{
  "d_model": 384,
  "d_shared_expert": 0,
  "activation": "relu",
  "moe_layers": [2, 3, 4, 5, 6, 7, 8, 9, 10],
  "router_score": "sigmoid",
  "normalize_top_k": true,
  "init_std_router": 0.0073,
  "norm": "rmsnorm"
}
Below are experts of layer 4 (counted from 0) of a mixture-of-experts language model. Rows are named router (the router's row for the expert), up (a neuron's input weights, with its number) and show model dimensions 256-383. Each number is 128 + 32 x the weight over its row's rms, rounded and kept within 0 to 255. Numbers have three digits each.
After each expert's rows: "mostly gets" lists some tokens that are sent to it at least half of the time. This comes from a sample of Wikipedia text that the model never trained on.

# expert 7
router:170133091120143117144131125132118128038162131152183058141200097200121122118123104006139118115133116049128116144112126131115119129214121120128137008135133135144051115152133130136180138112143139115139111172129135141148135095127132140144146163125129186189117064185135184139136128118132151137139121090103142129110141136110186139050146130136129137103117131082149074121132136127105120181122
up3:137187139107131127175115206129112081107063124161097146152129118111153139110150146093163130142142132230178119175117164119195128132125165109088121144108154136136182078096169113126099133112124137126148159108150146095120075125075075139089156088132104129095122159113170106080173067093124152091111154187120133084114148134097095102122122141112092124114131032145091149106132121130150121122080
up4:107114127078119166134165062144068101123079130127122140149151153067103115121200190109116160161122163132142093153136134154103104144119173080140150184131165125104162169092143119134138122120117134090102143122136110143158124154157112089085111115125115161127141088114072151142124133177130151114080148136091117204133122128115128127100171155097153151115076123139187074097120100146085142137085
up5:116157102126113104165121169126109121131117126088139161090145109117096101105195122145166131119131138177182145147144189149126173070131127102155141138173224051131128127117124146132132162196119127121096109064153140103115131140113129171130110076077166149148113148082072159070194101068088078177108130135119112215120141120138142075132125175131151136182143103106115111091162171018183137090078
up6:107102201059121122141149127095088131119119112081122097120141163136105104073120140142104100207154090148125098101122097079093171138125184164070193094114170131125129142083146137126100142125186134192128121117119145156138145091130083128104143115142180083129125120119151120088093135124173141129123105168161086111088105145125146142190149126168125113095190136146155102137127140078175167168103
up7:131146063123119184122096244104095101129150192138117176092153133116126149181137154103133139156006138129151112193171074150112119165114150131137123158127168064144136080112159091130111128087162146126114119039167103082094205137075166160113153094137107121078178143114057155135114098136139121106136176053105131133083067141157105154140135181135098185097119173137151121176118091131094175118134
up8:140134131147148105121154091113134169158126197124091153131102150068161103137131137150084120106132111188166147092155136096179109084172148167150110132040131138059107127113127142131065061087129139157132114125103123127088138096130160175113076148154177169144076154076066185088139162132121093136097125194082117138086068131076128140110123098095159164121151149112119050136070166043190110109123
up9:190191166131176152061167124105126129125175109125035125046136162126094136113195116113114130125132137135098165093050125130118137060189166155157162146103162193106117142166119139158114105129089108124159166163122116112096137091114096126094140091118093138150206128123118145109134119106156112086148029142202079105130184101154127148132080184118090153089137147139131115114112083106098106140127
mostly gets: " Los", "app", " Grand", " Not", " des", " Dam"

# expert 18
router:114145071116125120130110098147116139109145165178189113133148166172159091166126142110130069080164101103144161082094213133103093125222116165137162139129118096164093141152153153125225196118129156113100122159110123096167147118040166139152168082133116164142145139066124093132147135124107089157164127063145090103111182160105179140137120120118080139061108101085195070113087125140117126119091
up3:131124150076126150111131133196144078069137111117126123105086111100136144152147160123113125135153094140134166126133144161213110157153178180086153142055153147183125157118133131058161173147132149079181177100136107091151106173140158173139104116100170156171131155090104063178134106118091165153185188158171132163120139159112109141118116182130115072128111127115148147112124121158138177146070
up4:097142094119155094148181144109105101199096142086055125181119115115116120092153160125107177110158126203105067105104105157140119117081156121130119125112113159148113152053149117198211168087148155113058152072130165142086128155131174106141118095163119106172180180133126094124159102131164134121135147128098148136099041084209191147133162171135140088108184130155145181113174138075099133119119
up5:155153021155090149153127119168128095158113158095131144137120193138137092145123112119119171116132144248139112129119147140117198089145108139117143113192154162166162139068152137060140202135120119140099094129160158117140168141134137103117105121085119117161105174099163117108098107116172149115082109143113089184112148116139125079184087180130128150140182110113160156157119138112200148087110
up6:104168122157168104137104127105147125153123095165164117094165142106121118126133144126119069179169118125105102089114128130112086141187127125118100104111152219148166144094154183124117143137155155142149186127129127156076129183084131099175124137121109172130169126133115157096113108152165083089106125175130153110118081128047082142172117136137101069140077194145118097140102102202115134125157
up7:093083125132191163099135134123128155153170169145151141131111150079093102113089161080133141116174187103130123082167134144095135129141103158175122122127169102167092110119213143190092157118192199182099098047177181103119142175090131117158175150153082129118141153149085125152185102157067088151124145156096155160113097128078127143091138221112111112117094129134164116106152147144138106136152
up8:110086123090137139102128063105129161110166194135088112101142191117115109159113095141114093081182148069117100136093170074131131063119169141144092181082140180129155113095085121163096133170208128072115155171138153097123160060106175102145145124143174156139151122141102134106162128173119100155185137166092113111159071121099133150115089135140069188101109140148090136123111125136101107120151
up9:135105161142094130095173134143133124130142120091088155076175155135140096126154163156134141133100138136138121101087120146180109110150178162114157115161129189116133140159162123154170068150135107078156127123115098096121142139140152168121141156111130173174162158136141121114159104121165058097108119174143149154141140156144103133158132171179121134140130121138136139157172115156060134182121
mostly gets: " the", " his", " The", "The", " a", " its"

# expert 27
router:169138095121141122145129122130119130044167134146186058138207104203121118119124096018134115119135123063126122146111124132118115127208123117128136016136128141143041117154134132130183124109140140114138109168135136152143136089121123138141149177128125196201119065187133179137138131119132147137137121082107146129108138133109188141045147133135128133103109125080152086126137130124094127185125
up0:116172136151108165096128076092162130100114175125127154092157113129154094113123103154212181092141140094167077149149104073157167162197153071104149185130110107134159118109117137118136083191113106161138104124175126141127075179131141126096106142087155135152123111061099181080215143137158216164136153108149135132123094161097104105201124125150161167065135109124167097120158089118089113145068
up1:139127149109128127145126127132118069151154133142149163166134067135130133117210180092142115134138099155129159116134163174153195154148046157064105125143154130172088088133136146213176144138124129143127121089136121060115173146062104134091146122093131109078131185092151145137117101097152122148145094178128112097103134112096124122145119219150139124103130055139133090142160109081117123010112
up2:236125141105108127101071169133092123073118128131141089123158142118117120131170129120155120181145084139098120141125171174109188173118112123101130158060141112100156139082188125169174125157087118129124133023185125143080142162129132122128136112135160152129133119100041149133087071050143094169158102093173094135095146133079123139191155229118141143079118086195110100094142128132066192117111
up3:099110106118138205128161124108113100108108119123155153132105125110138164160113154103082105125154105166196155134162122170171141121106149133123122198108149101150159135131178113115092104116083127104101167144080148181117158095168096127085138139144147119132148120133120139120118166102142157154143141091157100109171148141070065124081150124077126163099135082147165124086157167110112041139131
up4:120076090120090146094156158133081077104079096095045145104169135072154094168192102121140141133129072136105150099187121198142095155111171129126122126121251138200156105109165126144137109096095144098095109063138106062093157190092152143124120127142128149107161161126081178168119094050177166095099102174091080122171121137148106133097107142138158105107099141134111142201134116102161149114105
up5:119111124174101139159110159143064118182138146067123175123109163142077101103188129140148119127122134125147136156138103121140171082138109131104109155123141134116158138103195148103161167148091115184081113090102116092121125125050140119129135139098145107100113159122033097128121130135153184117076126125162092229115134101171096120120139149148135179108146155118136117166130164087171105122081
up6:111157134117151149105098160139144166105118132165140133096098138124125113131143204175171127172105139135142151135133195134066104069148082051186153144111138157110158182096168159153171119087108115126129108196122139103056189156100085113121129135166141120085132146169133137107148082122076140193136057117132081102154102101107096110135105113126014097146142133159120123126114099103108132172136
mostly gets: " Val", " call", " West", " Glen", " Tor", " Ale"

# expert 0
router:178131090121141116146132122132119127047155136145186049138205117205125117120122105010132113117139120060121117138112122133118117128199124118125138004140130133147053119154132131130188123111139142113132113166134132141146135095134127141142137184125135196212118071185133185136141128111129152138136121080102145131109138134111179139051143131140135136108111123089156071125137132129085132175126
up8:121109114127078168107118120084116072143088211082059079137084122127106163096163097191124139100151069181156118137165129111115045100138140097145099177059078189084082097099123120127087112081099123115149183124135100108144167148149140079051095175080165129069129113129084146088163121115125124124134110127121138106147175121143151148125179112107154139165122123104082046102138106076117197124147
up9:130094166143087165165134182176126153162151132191124123085168091178161172116153153167105152145160092176103174141125176148132177086209120131078140130143089147126127144171178109150168153134102130137111126145121140078137119100159116092094121082158103136190100153173158165188145094121145102106091143143154133139171145125133110118141117160175147103126097116171182110137084152090136108108093
up10:168176145067121141104203176141104107196043131149121142123109152155146124145114133201137107115064116118108117048102201142156164132134140075156131096116154118182118153149193145145086047093141144118047126093140107110159102137142168127098141178136096142139145132094098141165092130118049112100086059098125115089136158115129118111103121153124129145113124140134104124145072112146158090155161
up11:098161096149078134121179203102039099086153125121189131100110111171134118116159135115117147131119115213127130158102079114157167160083131161109133105082127136109181098096170070129171137092150080116101127135089140132127195131152146136132137091136157117083133161136077102151120134143119165146105083093157125171113167138107105093187174113135127146100123131120118135139095131125136074115141
up12:092141162167115108115184187124165089126119150133102159134112136070186125130165130119189071170109167102146123059113147121062140078150133072132161180142132098193228139088129086138123109158170093108141136123116134084136138171132122124119130143045150157161121129146130123154133037152130110142063155176157128121086125077170137128116089115089153102153099165144139133094087140100134139115118
up13:125164126129107128114098190109133121123097122131109128136129045105157215134165149155133150121126126129122124036132136197148104081182080159077134122105132047103101086126111118134137135038102165126071120130128138129120117160191159127122100127095141074156080161123132131102111141145149125058113135183138077082169137086125129087133154101147131120125187100116142155121141109062129086100107
up14:090118104101105216124129141075156126136097132132178117108114136108143114096128092145110167197105118099145115190103150140136155161124135125079165183077113115093141125139115050112176113116136187123131140130124128149119100113050060221112134137088179132134138107095085131154170130131128082194122057182078107074111116120147130113153157123088134081124167143127058137132170120046153108139113
mostly gets: " Al", " Av", " Jan", " Kh", " Sub", " Mel"

# expert 6
router:173131097119143116147128123128118128039160131146191055140204114197118120119123104015129115121138120066121114143110124131120120127203123119125133012139127134143043118153136130137177123104141142117138111168128130145149134083120128142139149175127131191203118066171131182130136132120130146138140126081106149125108136132112183135045147132136130131107111131087146089124131132125104133183126
up13:116070125157049142125146101136152106107132179099157104119140102132193105127193126155144138127101144092150171052123125120120117069135141154085120111136147126104135145130107080113090135085097128181039145157147119181164104109172091143101127095159172099135154093073141118113133188108085140179166130140141105094066159147139133130080111160123105121104165141109103183123142110102167125088090
up14:135181110120150113102168111124131158135073130140181176133094137164104169164146179174152126133121157123131122180150092109096094135145144137162140130103113130116130119139146114114173132155068184182139141142149110079096145106099115151096122109094144135165086152145176186166170133155065111197126132132055134066120095109184146100102152187079153117148104134126144147095061132142104121118087
up15:131105142081131165125113140121091120132105121144079120137111130182157178157136111163100114146096107113162108091172133129151096139148147116128159115094122116193096101096177106151145206124075099112143158057105152136150144095122097184137123119064120145111113200045089112071124116135125131141152136171144164120091150114127143131123157105040136113135183176129138164152103133129183126120147
up16:152118138131080143113130155122101085161119165116119148084111132107191112149111163181151094155056113170135143115150145121137134112083098090109141101120172093095122096074125108099124138112093162165080177098124167097146119124130069149103090119156104150196097123089042089116130133129087083137153167091175126147152154069066102152122165107134130028088145157124137114125107082113121090142155
up17:137125188187121127159174098116144097162086105150137211099124087148179123106115134127126147107174097145109163139165128161120106110109134107091113147140104053101123138108176120199132105076136114154092154112121103130137123068143074178084142145110081093115137183136149121140140081137112094123129135126136153213091066076092150106126182120135046070103103047172132121121096118106114182101124
up18:138164121120090152132137107067094038114105144112102156103156127112151148090157162137034101107121125117120146142107138120158149144118120177102096130098122056183108164149128154154118103180138110115113201124115102145094106121093130135094148128110161126119172088161132133163098129108130101139134126107117136139115144109152139115107137131037151121130080132144116151142105099091140096104103
up19:163139131111161119136188148131143112170160124153093134127108125136081102148167137120117123160122102176174134135199123153127143040098146105166121151148118098088142119109117097100149118139141130128132130163154138154125141115046113180135098094114137124107119193092138117139230100111117195103175141146117137122142084098136132121108075130111089159161075150181143163128071089086167195076142
mostly gets: " Indonesia", " Singapore", " Team", " numbers", " music", " Particip"

# expert 31
router:165141094121139116144133126131117126047165129152190055135201111206123122119123098021129117119137122061121119137113126134118119126212121119127135022139132137141049112155133132130186132106140138113136114171137134140148142087126127140141153172130126192193120059190130183133136130116129149143137123085106147126108143131108193137053141134134132135098106128075164073126134136127093130184123
up0:103173132136143142126125132101136168102149201133082114149097171104152169169121147087152119126136151128124081132129085103103173166169133125144125133097167054197147131090113106110105104138044137103095170137138088145118126107137143165124145133118147133098117171103127174027163140084158133075119057095128140126139149118117095121144136130149089088089132129136176112216171128076140134142138
up1:130150173155145095107175179123083079206135138137097126127134156123146113125126175149117110100065145091119130153177115139143158151133088131093144125107205111132148133123201102174040147111151102166095110071169074127153118122145113123145165151133151157086142120060165128085172109057094118099134105164135014083064068107135097139170142162147105168111138131151158096122129138161119136123123
up2:136065108068133113149125165105141105167142108101125101131109120178134134173164107112099150145100152075138100185151166120077189104175153147167126141131097135121094123132187112111120062152130132152126137115255086091163120152140131159115151121093113138160135247110096159132119125127104097195073108113113113126132159156118149098123135185118120093109203138147152150146110148101138162134082
up3:112088132115096106156115129142129095119101128128118135073153065139182165152123218111126063211132156191159163139152121147165198121118141150104109122159109155190215057150179096157189160073151195123150124084147085104152092127163091137079154144098130143096146103082107125136197118095067160110102141109128139177108114147122097099094202135112087124089187098151154109106097140160150161123141
up4:150185128100096167108157180122084059106102119138136104184101160105182131161126123155072141092157146128099109114140126225154159092103122148132141127124141089193155117077119153179118077079151149177116108129137142107131165165172135104139151144142138157157093161127114117071234131127123172133138111137148058126150091118167129074115151135140139161085117099235103119185158138123167103131103
up5:183137090150136143121113159116076106140150157073188146128145141131108162059180145139198132146128143104187155147139119105131153104113056122123115102135168095149166153124153174075128127168116140115133099063132100169151115083140131103097126096148074117171092132128076068097105131115135101168064140144102116144098081105081095087097115132141120126109181205134153070124114100075123139143137
up6:138132182134123161118116148075126069133102126106192121112133134076193147103177127140093083154086109152106159089106181148087153122060155149092115103130135121166161165051135152195072094115115108148106110169165136119104136150099066126113157090121131100184134126096116132157100137116139155073148176153163041132139090048074119128215160104126045105155120135142126157187157114090113115143121
mostly gets: " High", " Star", " Fair", " Police", " Green", " bar"

# expert 29
router:175137094123143118142129126131118124038155131149180053137207109197120121116124104008122111117133119063124121139110125133111119129205118117124138007141131131141046115153132132132180134094138141117141116163133131147152132089125127142139154170129139196198113063181130176136137129120131146138137123087107146129110141131108187135054146130133131135103111129079154074123131130128108130186122
up8:103130151108062150122170098104145124127143156088155124116165157095140145170122104150128088191140085058166129105113119136152248088117183112074153132047124112101116174110130124171156099159111139134142178141146091140164151096183102099122156118142181148130136177110133140099144179124152118108145132163100096118093120147101114117127068108054098138117142092172063127141083149100144108096129
up9:100124110129150127120172123129083112178177179088093175069054118151145117121180146185165149122140150169096178255097101131176123093140113131045197153089162156127130153142189157180135116078075108115163140105166139119117170162135170126078145077077127122077135116141179105138146063076139147147137144131186080146138104161118086092125178159183144103104118129156107103144129140097072119128108
up10:153148150101115099139132163102126096191179136122086104151128126166196143127121133131073128137135149131135124109110168108164112132121137044128206118144158135161154125158183159116162120131123154163071148104091122122139099103129183147109163161155165159117123196134124095097111069142060147179108137072171166141167142142098126108081171224148030149120131150108134145122102113141182166160106
up11:127180144121106125131123173126132057126130132068156140092070128123096128087114190059112132169140180106110115127124134156093104186149120131117100124114161241123156100128110111146143087058132075128113116130194097140116145080079119217104130148091132143101092102180113071174144099109078131166116140132174128155152100084124115090181161143197201129136163053174144200139053137089134137094169
up12:080135171156104152133129161128139150110108126122098120057138130111115155126139118121097098123142128110153150133113121190129129125155113096132150135134138081119093090116108110132143153163142143131146100128165117189144158137160145133100159111159116153142120137105188129138118070140155090113074119172166167132118067093077128108167111117140129056158153163150135132108156138114167135101134
up13:083086118151122159090123167075109145100075115084167112125103119107108149176139154131064173125110069115153136101102164191147135118141133138089151101141139153147121123143128124106157150155138171110106105071208127093190095159128156122126118160110142135109141152119120127159125138139172091130087123122121133129119133122150117142126156147044142133098123122125135121197147117077182184030096
up14:141114128096068143142139125087152134141079138134171106069073104146149104126140108185033164210118122109236125174112101083100092132138150032159177132050133145118137158161209161184100053074115136144119188114154119089059137122171078139082142118057141159194122118081141121088141137119135113183103157122112086117172121153155129138141165091089101129095161108144113065096075111125113131100146
mostly gets: " DF", "š", "ual", "-up", "aj", " round"

# expert 12
router:165127098121140111139133125129118125042153133150191064140209109196122121118126104010131117124135122058127118147106128131112119128205122118124137016141130133142055119157129133133180127107140138113141115167132132142143137090121126141141150175129130187198117062193132183138137126121133148140138126082100148131108140131112190137049146133142130137105108125074159065128136129128091125192127
up11:150133148136125162125171121130137098147154099114188159078144089125148191095138136099141161111133130130118056154127175114134148093145140110142116141041120159184177113117179135136145100109090140113146128120127135108137129102118148115113169073103088132142152173144130130136167075094136128138101049105183119136113131115083116128127125169174120107158158035103169092141137048129132125115162
up12:117136187117113105142210158060136162181100200109124110129132168114144127124167108103165054148137082134127164118154239176125152121152131129172132154130110152134128108140156122151114154156130127110113116152126138107164167123160142072061114184101140146158145105108090138101129154095140144122071136175157158117112138123133117097123103184121147113158113203173116129110112104091111129144135
up13:182168144114092168141145125065093140151150122133133115069152081077142125131107076153109208106076150128130108097138164136113110093147091113142130141101165106125150113089137139140096186178096154116057126088153077129105097082140102052125123157183126186140170126142173146122165118112129122120069137104148063140160084116062129166155176131105150104135130134125116079168150120090104137140143
up14:111195186075118146124222180128104060127098163125157163125104166074098164138156115143080156143105117145225076144105168145123100145124138132065121157087115164142163136123163039109145137105088141156111115092082137129103118128125117164105180076110070139149121099092143140109144074112065112118067079154126139129088130141143106123159110105120134162095102180112140112139185139064093096128040
up15:171121136146139129219147100118042029137146174125125123135094150138075198156180058133164090129142130148162077114132131163158146140131121036120130123115115076086110103125142139105127115131079097117137102138100062158135136143085126168068115117110108160208062180098166141083170138112054119165131082131206096163084145134077148126098136061117136143157115145145166111197145121110160147126140
up16:163116124163142142118191131104112124123133179152117137125148103104119145156134103088107101146120101150152166181152100176170104073151148135140101135086163173140104086156121106118112142164147113213161105137154106166118087065140109179123103085123121135043137159046103094132177133115105124128173135079169098173076112104096121130106122130078128155128192133175113156116157120069140113125114
up17:149151180160055173173124103087097085149047150089092160115129099099149104133107083130128173211113141181105171118118096126176116111113106113122147155153179128165120102070136070158081127088101123210071109088110150160168228138183107126132126119135141133121144118133122142098170050138128144174132153123107101121140140148083129135083164139121055095161096142109097107140095069075168132129111
mostly gets: " DF", " silver", "Or", "-p", " comp", "yl"

# expert 5
router:171140099124139117139131126126122131044161128152177054143205114193121116110123096022126119120135122063121119150112127130119118130213124119127134030137130134137055120158136134134187141104145138112139107174137134153149133093120130143143145176127127187185120053187130178140136129120128149137141125088099147130114135134114204136040147130140132137099108127071159075122135129121090129190124
up0:067121130108096133129124204089141065117064106142172111108111183116046187130121114156123129155051097206163050195166172101065126166171112130164092118163166111153112111149121180122115109130113104157064153158109138162112129091110127138111137142169102093155102130129148128090165099094132108071081056115103135125163168148132119106100133087117098080092153147135102089106132177138130094115109
up1:178126207017119110196106100132118027155129139161120112094110123101114107169184167126146126160082127099150131123160163121114192142063108136098127132150125098158174035144142130200119145120131118159126121148129059143115131113118082115092155163077084104154145108061136118141115088100145115188102129134109102137134122134155099128135106154161123123118159123149125113131127144083119159086142
up2:108152131106088096234118133042132110138133123100146103116125093131137139128131133150094094164110076142133161071134143153135149067225059086106156180088161110129138162110158154144076163108106142183099158155177132099130094129145149123100155143119137103144132140136186136180098147100129119149135129111140132136103141140153152138144139171131105137102118077186136093066146120165117107119066
up3:179128157097101126162125138132139020105160212104115167146090130136125140149136160124112102149159126238194087145111138168165156151183131145130110129128132135183108106098110075095108166169129146120132124148122133082104115151125141120073120160093083100129130115094150123150145103107104143166139155161148150160091144105100069065128146130145125121097160073161107138146135135089125142124144
up4:115188129129131135126133169150154122132126082118086104159120123094119135111155075155079151114118082180095121094115141121161193079154067097071126152091122103055156143145149118133195088101091198122072175078204076114100139141125108096116111122078133087143106132125155097090152088101130172160183079089068120139085071093083110120122129131112109080119128160135139143227144141065114128160080
up5:185135079161098170156121178124144087158084108081150094106116117104104074117128147149140195169126141188129129122104095123135176135157142092138079112146224150140132143154172148152154153144111151145083085066130123074146116102101121111103145085139158094126118122122088118090126090065137098118032109149157129255053146131119105090075120133075151167154140163171062101077143133143155112068143
up6:103124114141138155128149166140143179100123099141106118136091122099181159172124122173100169144087123111111137109118140065119166115179069072138121104142190087117152161058179153079159078061132086160133137131151118053146188122073108123134127142110158183099134137076113113128170119064146125116112132149118153082131124095106145108136145075071072153168084138122094140170146132139124093158170
mostly gets: " Connecticut", " Russian", " British", " Romania", " Affairs", " Communist"

# expert 30
router:171131101127148113139133124135118131043178130157178049142187116178126111113128090045135120110139121064128131151111126132116113129199127116131128038141133144142057112164132133134174134112150133108153100172125137143143133088106137140149155174135127176184114055167132161142140136121131145130143123089100162127117137134112213144054138124142141140096116126055162086114140136125080127189128
up3:121073209141140079148128123131203100147128120143148162121086103129151164136159166132059130176117130190138114138123137170134133145143080155107141143136152174152162095039145083054196134155123151118083170191150126163112083183144099083128126118099082098109145127108160083128195134107100138113197182150105105163085112129161106094127121169126108153114155141194107175130087152154140117114121
up4:137136116130135145065142141140111080106105160074093113143123126116138098145149151148159138131047104153101116133171127118151168135110103100145121160098127146103137151074140081227127135139108207147142175142121138107106107167161132125103089089129084056144136128088134113095155102136142136113116115128108113120093027091110141137153215154130129110131135123149149114123109133149091142162024
up5:110127121151145159143097162152095119138118115099103168121171144139097076097125057172143161138132170215138146141180146194087161108158134142091166203159203135177121103111173137134107104109135127157090147096166151138126202127125154163109084134118170128083095107109120127139119081123108119138078100143133128176153120122132143035146156136105125171104177140098110094147086091105230124142130
up6:117078115122085177107089128131144167101145153103129119132119190110217124124163155134125083121188081192095113099147101150067106153097092077128125127085164078153152135132174113159082098090076146168133141062148150112108149150181066155104140148098168114142164169097136121158109099113133106170126089199149112101167062118104089095178130115106108118115164074147128110197137108125094173137082
up7:125150134119126151093111154149113118247146171147138203074130124124106101126110132112114175122070096160113104131126091124084109138073081141143130133134152096116075133129132106127135145137134139146098145112120136135158181170123130212103150130138139127116166131152075139096129136105030169184139128102106113149135087124134142128150159178152108101060127145103090101169129168132089255071140
up8:127120100117103127152172121097121141126128172099098132141149106076185139142175116102148093157129131111145115143126145139112138101048120067125182159097202171131065130138122111146121137109115150126122076188119147099086179110079137112117115116144131185137113158095074164144134118124099122122115121138098175171103104108169071125105192096144115119059160127126112138144067119076177134144148
up9:122128113115138118106115140140058078141175190124062120011089150141219109107119121113115069118129135119205131142127090155141130065138162157111151141108120148205111154112176099129197134121131109100065181165147135128118169093129129124079134114149116127174102125122133136110126109147060107113091107089166133159136116183173107113081138159141140144095182135158158137131134076144158139098126
mostly gets: " film", " episodes", " title", " series", " video", " television"

# expert 19
router:162135104121147108141130122133114138046169126159177055145188117191128112110130085050123122114137124068121124154112137138115103128208130119139125045141129141141060115162127132125176132115148137106146098174122138144145135087123136142146151171131127168168116037172135160144136133124133143136138122089092166128113141135111210142053146119143141135102112133064159091124142129125094131191126
up0:159146173112109156196165158103133090120122149103069133077101122090142172099103174106139141208083142085131077121155138146102114156133143109168090141173100096147120097123154145127133157134066152163120136181133071166080133108093109161125137177163117112168142121129086099115142125129141092138059135150188135129075139125130135039123164126145153100125151080105108122191133106117104157118120
up1:124116147116103104164114168125082048128128145161096105098132123134087137140161164174179107134146097125142118166153131164200118133086150154115132129112155140217106042158149108184090105152101098137116156088157122175090170074111115185098148135173111091135145179106135123128083115091117100097093081142146132130109140127136161107111113154130165105147143064200135062142057097111165111153151
up2:117127128132070107145126163100077120121100121133125139086077105112037090128150142168064092127115096095160129139124137117147156118131130161139121087093110151054140095116108080139081156129139098137160147137223114159109150184132109174101213059156118066147134146166120156148147122132133098193130122141109177109149107171140137113135160187108140078081150139172113104135067138120106147103098
up3:137135168094092189110141129099140049113120190093129112131102123137140190129167118172101083165145124200124113134160149120144145164043169127127109128143114177224114134148147044077132142084141192097142174114086120106115093169121094130075138137056139170091052109080140144143135079124088128142137174113155112127074127167094083111108125143104144126104139075118068149092135136141130162098134
up4:145148169165116053149119116109094103158123092107110155156175154087110132145167107111107123133118120146122125104145163139100118085138115115155134131132171202126121179095141106195115168119156155165123150154109114134206085136134128156080150119096087103147058121100124120091127078153149129156072111092153140128143145121108090128115131108146132125086118103119079127178168142130165082131074
up5:106156150154169132114136153129141128143089136113131143133150143138096150165134168137122142137125118187142128149139110130118144090147077138095136086139208102100167120037095134134093143174152114114062088115115109110129213121090105115106152103080145156151124118089138103111100073131111159123114070142174101129110153182102101087140164186131151107101146175155146085148076124133168106036137
up6:127123183189090175151133205104092193153118139158110122127147168137163145157150118136095152185116046129115159034126160195132115166055066132156226110138109110095146088129112143151135143100119141172075162144069126134139175095079090134113132132107190134071084130109126136169119084112113085145170141170104129127123114124157106126152119136152103149153144115160118177161160135157153101148134
mostly gets: " JPL", " Born", " she", " Pe", " Died", " UTC"

# expert 24
router:162129106127143109132128123127121132047179129150176057144190113186124121114124093052127118114149123064116125145108129137125113136217132119125128047137131136145057119162127137135179132104142137109142101186127135133142131093122140145148148170133121181178120041186127172137137130124133143127138127091098158128112139134116211143047128134139136134099109125065171095121141126127075132197121
up8:141104141110149113153206120105104102139103111140136122109130185131112135158114088155133110135085134091150145115083169155150152108152104099153107130116143128112090122139105131108091111092093161201154179074180070102105194128092134166116147139155118160168183142093119174053110130127149152175154060108075098140071099074142129128118132123107115077163107146126095125168087153137110188116132
up9:162122111164130150172141123094131078085143096118141140133105120155095098158175137154082127136101117179122162150123132150156145142133093093112123114145101098181147148101144107178125132108085144080134120190182117089157120149127108066054121124116107167139108095139176154126173132086148154147133122211128138114167094147086129124092133219127122123140112129165174147122181164169084160141084
up10:126104147055132141157129181091074106130092125186155115121134140106156121129135128154068096102126144089085138091079147136139114115146131139083180117079150201148113096179096125102147165143092128133071084095170141126120112115056104143112130082107134145129097135138086103189112120150132145100117089075127150090089157150068135146103185147121075161195105185161209140123091107100188148121064
up11:117164113160120140144112174131091136093176162093170111141081080127126146152203103069110119156134186071087115154122137066083153182151107138104121162138137188146177083114173077144123150139106108174056129104065104138098184133105134093132150131098124141138132157128116150100103066099041161141171149065164106171148107101123097126173117179151128127138094090122145123154141080129116150099158
up12:144082197114123110126123158087142161181090158088115122099099167106101175126162103113104134075119094138155203099140136181113153135146153124124145201096144148112089153139132073143138183149138116094073111064107139119086178110149158108097111150127112112155083139148177123039142066122161148126083105095171164129132118081144142145214085112155127129130149180124150185095149127108125184116129
up13:127053158119135126113110133124148140134137139146153098119109056115150154135165175190120160183138113064146117068170098156158202115141081082102131115148153130135146128149117119150147187218146185158125161135122117160110156132134096119129108151056155128111133124146116139159125138137108054117124113176122098165157078123108103128124157195063131255104126113200004136110148140100095170046129
up14:091179152064072126120137079125142117096089153096164136087059112186126153137121130104135107171131129148084151163095112104163069139091159104132154177138153154171137148140125154135107110097133071135139153135104089073043135109089179133117168119088114152162088153095110153063154135186105101142114072192122088117144148057152161133153123106103106117054082064134103110071091113148144106151029
mostly gets: " York", " Smith", " James", " George", " Michael", " Washington"

# expert 15
router:172131087121141116142130120132117125042161132146184059136207115203115113120124099019123113117135122061122122141112126134119114128209124116126136008138128131143044116154133132135185127104138140114136108162134133139150137090132125139141156184126136202195115064171131191133139130114133148134136124088104147130106136130110183139057151131135128132102109126086160082124132128124107129181124
up0:124149139131120113114138179137141141119157114143136135096090178119105104115120111104154078123117108135199105118136232106096147105205135110134166145083148096121158154154109098124112126114104146165110122151164135177177157116042067152101142130127158151131170125138136135094167125152127133098075073118116072114118143109173114131164161098143120124092091115114164121151145136053055122088090
up1:138125110125130096107122140104132107156153116175123119151081078137072122097190151112136117120077145114106213132170136168104145143061151107110120154158168128171135085114171127134126094156141139151074116022120144184133117130147124147118067162089104079098139160045128140116103102149148088105163119185117096069130084122102135089111134159129102081060152168134127055189098153138154103111146
up2:127058152102149164129124166130109135132106121119104111032137058087116098135106166134140136169084105145161104109108167212070133132121122085119161081122147089120179058084115120138134136102098079100127140083117018211079105139115139123124196105036098097171142136127083162160196057109119120141136131128159125140146137143112176090115068126147161128123158113171134132115120082090139091126090
up3:107120102098084123115131173132107021117093119128188131145115105109145131123162180116132084142144129162171128115082194219154199111185131134080149133150161138116035043195174145145187146160117114122151137146137145081122180131165135133097144129097206157127066125134121143158079096125077124105136155144155149116146123145109080076114136148151074110131121066148191147129154134099182193103140
up4:157187120148140139159076134131102141126124163046129154128145118141146112110189127102133138053090150146129112067129098147122137109100116145115138154129131127123133141087106076183133109092074149105147133147082138111121156140204113096136164157144141131148151147121088118095135099112157191120142147148088080116109097147158159135165133138099137168116132097175142099127111157089152137139098
up5:128179116174114105122102204090065088130112167195089124110120137121143168067124142160117160137143148174116112178135176175137097122150087127073175129176159123128189092175141141092155188125068099124102169137145086116132227058121158103100164141123136130106073124058122098142112116105065130145103147099131100177118145088125108098135123130132198108202107128145048140158133130077192154112145
up6:158126105144146097119120134071139068182082081137218145084123131042213121146169127118039086152176163171089125053122107157068106117172083142072121099091158125115135125119189098136067112059119151084094173079153140127126167132162093137141170157127120198098119146111159146110152105131115122119124136188155137180117103094095123154127177075123056150138128164129070124142136138077139154155057
mostly gets: " grand", "if", "ā", "-met", " dep", " Mik"